From a checkpoint of a small mixture-of-experts model trained on Wikipedia.
Size: 16 layers, width 128, 14.5M parameters.
Experts: 64 experts in each of 15 layers, 32 ReGLU neurons an expert, 4 picks a token, a shared expert of 64 neurons.
Training: 402M tokens, 6410 steps.
Below are experts of layer 9 (counted from 0) of a mixture-of-experts language model. Rows are named router (the router's row for the expert), gate (a neuron's input weights, with its number), up (a neuron's input weights, with its number), down (a neuron's output weights, with its number) and show model dimensions 0-63. Each number is 128 + 24 x the weight over its row's rms, rounded and kept within 0 to 255. Numbers have three digits each.
After each expert's rows: a language model's description of what the expert responds to; "comes before" lists some tokens at least twice as common just after its tokens as in all text. This comes from a sample of Wikipedia text that the model never trained on. Tokens count by the router's weight.

# expert 13
router:148117151119126106076134148112132090137136116130131141145089112106131105099124140174090130129139115145120142141106130127158129121095177138153148114056136094148117177098136138154123145144122154
gate0:132087170146120085150127158134087064160130133135150116125148121156099125128153150084125129127156140152135114159161153134145129125128104143126125125123164146127089141127114135098134139118140201
up0:071098132141107120128142083132125075100117104067130163118130108123134152107122137098154099144080120112118143075129100132146141114115116128116124113161119143114078127140145136122149139111134158
down0:156097151114117101102072119175130163125120151175144148108071147116115110144109114121137173058129132100092130102151141129118080131129154098135132135111128161105150129168148116072123135120160145
gate1:126155123110112145152120136132150119123128127141122135160107141132132116133136139142085126178115107136161127123184110091145138165129132123137129081118137159109138129151134137154131198118113134
up1:096119134153095158115144163151130128142144095095123120153120129086148158138152124129125130125149100102172149094126105133152139090096115135148163134126132098125112163140106108096113103167097171
down1:096111123091159126124139081121136144123103134142103140146140162146099097140100152159116123126126157096151103124089140140111145096114100178134120165121153089134132134113111122107124111150181142
gate2:141135109129110146095111153150152107092136119150157131155115122154112093167127162156080164127107117127153137119083141140101110127067151147112101129143155138116120132104146125143117161120106159
up2:091095093131123118158117095095114110123089133106108136122116116099125127097146106124134053121093128126114150133106077121127127206134112113140140126106134128120124149153172126169087145098150092
down2:095126153107156135141118123120087114163141086161143132148139104121102191117135126141143098120132137127146117134133145147119095132150126129133168104089100150127114110075113121182120165123122140
It responds to: Institutional category nouns
comes before: "\n", ":", ": ", " of", " |", "=="

# expert 52
router:119109114148117105129122147082136110121183114122171117131104133132127125155140182171130131109106136139136118135128088093170144129118159084124157092087110114149140159132106151114156128119164121
gate4:131099117111145103133158111118143137091077106103101149112157106115133156099117114138131143116129139121094143125123163136093113110121076146126131135122123099146077138147094088163137098123112136
up4:136146106148151091132127108167160133154090181140160165118112124108109093129131152105137125109118152119131142141099142150137131142137143141116164140123145111146150130097150142115157144146099128
down4:136118129111101109154156112060154159091101113188131150148173109127139105127137141136133114134132123131149098071167096135175138157124135137110136110121114137144168123122094096150146122092144132
gate5:146105098173115123144145162112126138156116129110119124142120139146119124109113138155092105138117132108137141045112166132168104121105123135122208151128107145117116144098116148121120165122109140
up5:122153141148157110162110166130151111120139122169097143080079145125121147143135142152115119136107128175127139098111139098147108093106120113143122117123124206110137125141118118105141148106159167
down5:109140125121106145136171073105105089114097136103152144136130171105103126086148127127094112123120126127154139124168122136131183104144082131146121154149074161112139092109142130136093159149124145
gate6:106105125141107168128145153148121103150135173090148117121116132129131093109136182126124119151117110157147103171140170134136121137111124116138173160123138098111083105119121167112178176077105133
up6:109163142165118137170089125102124078117152140172103099147122130126104112133076147195151139115139136151137094145117106093119188088114124109098104166121097113101138120106086144096120146157135128
down6:141109125127154109143162096169110133145136121142136128122119132140147139131086098110127126092154177125142115129130104129136095143133130166086170061115155145116185147144123104140168121128068139
It responds to: Multi-digit numbers in data
comes before: " | ", ".", " |", ",", "–", ", "

# expert 0
router:115094137100122145104125132066126072113124131146154151135113114128154132135155138158100146105140063144139126120099103136172131129089166144159129095102084097121111143133126131117118111142119115
gate0:128153174107103069141104161180135113127166105148126146131159116119107134084135128140148095161130078168107130117149105125147102158142121150104085138106136068116109108126138117127131118147151131
up0:110092129121079104155164082143138117168141107189133105165119125135102144118174126129109129164123137151119116141090168116105126166169111133115151150135092133127122119113136116111119125122163090
down0:142074133170150115124137066074174134129154154111101123086151142154112132146162122072131104111123102107102167147154114163162128132138145147139133150139161091144135101147129172145129115150133129
gate1:154104154112132162107104130111163136178123127080144155110133130123161112159127154150055129121132132169111085145169138141099122121124146075149148154131107139145170136170120148094133203065141131
up1:129103119121108165161122136061153092131115125110150113124097134140123168095175127179123144119128109106116120155140125109115146113109138121115115135155109160103126142118127150144110101120106095
down1:143136115159117133127111141127151140137131175086144108134134127122109124112154058123117117086098140089129134097116096141151144102141143130060091155127086133141173120138118075139099114094152129
gate2:111104103115161140145140151094159128114138156137143145155109158103185137094131168145118114166126106086163131096110135128120136106136160137106112125128099109110075119096142101098114139127133103
up2:089145135137131159109102159095150132114106148104127094152095173138137167097096141101138143069120122130152140097132092111179175134104116120146147164162128129116115105153114174100137121139126064
down2:098090133119107144141131083103134140112139163083135153133113117148135119126137109158142148114122135138072175153122159117121119134134129089121099127116188155131127129125088135184139138084119179
It responds to: Name endings, taxon labels
comes before: "\n", " |", " | ", ",", " (", ", "

# expert 19
router:102106131152130114097127124083137123142153053159171148108133119122143130154103155167116092108118109123140124099129104139164141114109171095131129139092128124129100118143103165165167146138120152
gate0:130187157130150125126082117134085147127153140113143086098151137158091123174095111148121178148147124199097112130114128142098098085142131101109157113127129138129124136107098147090117124126122101
up0:113095123129180137097149150135080153136146079148104145090112109146106150147120109086134105086102140075089131099151136115101145065166110097132115136108122136133121105099180125137177086106123156
down0:166157081153129131125116098119091128140138161127147116162060140170108079149129118109097115123147116156110083117131126122145128124181155128153149126120106138120086120109100140124089142079102145
gate1:161140124079105131088156193156109133115175115123150092146168107142134105164108160094146124154180133169101113175132133107160097150113113149135135145112066088142136084152124145115166115112137124
up1:105135123163123101145156166114118150118179130137130149143119143174090136170107114140131110160114141109126118079129103110125139156116119095159108162155098115105094122130107156144151119085131168
down1:157139088146155128119125108129172135157123173107125147123097107141142129118194125126161144150124164117074111115143061142155117163127195102125117124130084096141153102157098122140115170136152098
gate2:161170130121105133126087106169112110159154107160172189088148072113135125121100123172154138137139103124117133147095142148115119100145136112129107141120136115164148154149068107119143145144135102
up2:118121097101105067129145093096143152097121094134142129110128102076126131139116118121131123147115126147076138098111098118139114142094129121076132145119138105126091085082134120137079122147129092
down2:136154095099124107121137099137152134134148133153139086126075169152142147144125137133096096140111165127153122109108104126100137116116173104168145166111116190167074108157116170165118141163122117
It responds to: Sentence-ending periods
comes before: "\n\n", " The", "\n", " He", " In", " In "

# expert 16
router:135148155106117135127105139057130128104103098143170126119107088097133104107136179156115094123143094128109120159110149136196169144125199125125122119100130094140115161153071130095176149154145165
gate8:116158112103135111119135129104145106128112146171125141114044129120140079119138135168172102139140118136129141121077103125150143109168127141152111143138124132120151157167115108127087143131136124
up8:125128081105133160120134103083134157125134120130134160145201156143113123152085133132128119139111169106150116118093148171074117167114097128121162147133103114177167138114170152092134115087135114
down8:157127118133131126141138136116112100110150150133112135107119149161101119113118174113139120102127121168142136128113124138158154117139093142161120137094106173143093151116136139073081100096126131
gate9:187093165121167138122099063100178135145167094126132108123125102101152164125074154123092142120152128098083145133140120130099127121110143131086113129133154149159123119144104130145132108072100137
up9:085113092091118129117124095084126125097107181138139148139101103130124063086152133109120145156143109153081115137142142121133122151139133151180109129151107109136160145102122134116188123137143144
down9:096129153122177154151131102188133147127128105101135134087093115185105136122107106142128111095116139160099091114090121085148093111134146057124177139083120164132115135149189121130075130161146143
gate10:103095114113119132118138119092123150122173140089166114133102130077189076073132153126077136151138117131160130140128131115125162149136144163126115116135113102147095095121149103106150121137126126
up10:097152134152116140142130133120102141153149113200125108132116113079108137158117141136138136175116106106124135143097139131116160149131141101152069122140046138157119087125127127120127108201117111
down10:164119127149136144074082096096100127147131131154084121094146117148108105109151098154127121137157118090079152149136087153112122120125120132130095125116141094162176132119040134156112088169163124
It responds to: Section breaks and headings
comes before: "\n\n", "The", "==", "\n", "===", "="

# expert 21
router:104075150125141108109129100059169118096121100134151120121126134134165125086143171164137160120142102137123117157119106136181155143112171109124123078111123090144129120111124169119135117158137079
gate0:137117102159129145111137088157138099117111134117087147119136071108141132096146143150139134167152116166125176124147160137095154109128121171139131146107110142166122111145121099124090115163072143
up0:103117132117120136092151083113171101147156120112112106150143125143154135110136120118136122105147143142127115093099161152127140117131136141165086122115120110106124119096151101132118093124143111
down0:135134172133134116179105101107112107123102139137135081150089142113147177094140135122130132140084134124143131109150151123133075129122150111137164128136145164088120116082102093142141152087156129
gate1:117157134111128108123115114156115104116160111124120123101185139109173161149115099164119166142132128095105103137150085109130111151155122098119073126117147103122146127134127126151209142130126119
up1:111131131156130171119143106102146167115104165108168097167121133176122129126103130107095137124102139141107108133111184172108109104148080108143161130128087103138125124085162128123153117151134117
down1:161165164121117126099124125168094107151142074166126143092173109084092156143143106152134121124115104091134127125106112115162154120131108151113189167118143132131100140120132163110127110142100107
gate2:143096130136145148153130143121123118117114117139109138077114123147137138107101173124127110161146116152147156130106125075105146141119130149112146126113184135132111152116103077137135131136167150
up2:146155131075145069112173131117109113135148114096118133139124098165116129150114122113110100129155116131128123101199153134117085130074145099146141113118117118139106123132143123160151096117126153
down2:188141114148119131158170181140121103105153147134145133117129117180126104106149164121134159129177123131117164107082132116161136132145160111130151145149190133145156123123106156190111111121171121
It responds to: Table cell contents
comes before: " | ", "\n", " |", "; ", "% | ", " |  |"

# expert 43
router:145117140127165130051094123094143094131125099133122149110144109128140140117137170178127129137106127123128106125144116127116132137098151110153126135081099113133132149156082182136164127141119109
gate0:144128141124122093154105126102125126103144151115145153147161097097109135099082148174103145127151103140158147082124158136128151111113164146140159106107091140174118109085089085140116115124142132
up0:105111093126141125141169111148123135111104117140118127104137109128128094155121112137097131150178119146174135087158112123147077147113130131150175118166132133111124095083124126136127124116107141
down0:127110096145145109113148074157117135143115153122084115079152122143089163122130185109132154112123169150125096142109141130133077136130114127110129115102140112134109163172141140104154114106110124
gate1:117105122136132140117103180134097094108132146106128183129167088138123110119155140084100118111157121084143118124126115171133108104139138104175119129123104173144130109143096086104117129156122134
up1:162126072134171163117149115136192138114157115123105123126111158109131147099117095186093120128119093114100114104132154135129153138140112101143102129124140145160106115150132071139073124148144096
down1:138095133146105154150120078113111138090155160067126147131108098163120151139124151095145140150178106107134131095153134133102106126102143103138122146158174128131123111154117092120132150110080142
gate2:116158149128128106122145137144087110119153113140128100047128117103162126170088164139113150136129140093140107105128143151149120136144127091128089152109106132100133103130109139123141127140126140
up2:152091112173127134124163100127178175115105127153144141139106151144125081111093118116082141112131145156131130132154127105127123129131152154124164095155130083098151134099164101136102131146177128
down2:140151135117130160121142186164148131127149092160142152109117124093129124096152115128121073100130097134146122149154118142164146117092154156172139146119149101143122135147127132153094134152119102
It responds to: Quotes and closing punctuation
comes before: "\n\n", " The", "\n", " He", " In", " It"

# expert 34
router:117085131122129138069127124091147090135125101136140120095095148134141147163107155148086117123131128127140142148091143139178139141060159134125137087067138102134100150152115147123125127136110125
gate4:175138151088120156067133136129135168144140098151145107105108119125166144142110102115130129136122137156158141163153172137132145163085132126116113140133126142163113147177100102098151157139135107
up4:113142150125107139170132155108130130121169138183141109083145135151106127136138127110107113147118125109121092150153096199093127119160129090099089175118132131096118103103116139137102102102136113
down4:162167126136098118124106141111128095115160141064127156089129147111128106143107160145143122105144091163109127149102107174092105152173155128162139135141130116080106157138131129144096126126103122
gate5:125130123165124161183147116123191131138131129147120106103138132126121133137103152136112095109145144166141109170177087084137169166150136119115123117126112158125109106152079138104148154092148131
up5:116075150082131115127142113129157131108146172125102123140139147154127154153148114138138139135119152161157118109139143105143127095083105151172135138118111131121139103139145124079159098130151128
down5:107101068146119188125140125127092119119128136158139122127099157138148091154108126103141159149121143107151170126104093140145094137113133190120107126125150154151130151124136072149132143117107146
gate6:115168153149110075144137107109119152123112122110108096091132115129122099137135129156132156104141154169125136099134150092107118146162124115108167128082149143132082109134157105132167138110116088
up6:130164114143095133114130096199122096151135121116089091132136125192145136136130103148095113103179119111146120132138141138133126138120141096087120115130140149130116180108088173145136136096137126
down6:132111126117116109093104169123108124149109064122104146133131091143161108151135121150148131116093127126132138113162160173134159120178121132101076104140121148127135122122147098132138124086150061
It responds to: Years and time nouns
comes before: ".", ")", ",", "–", ", the", " and"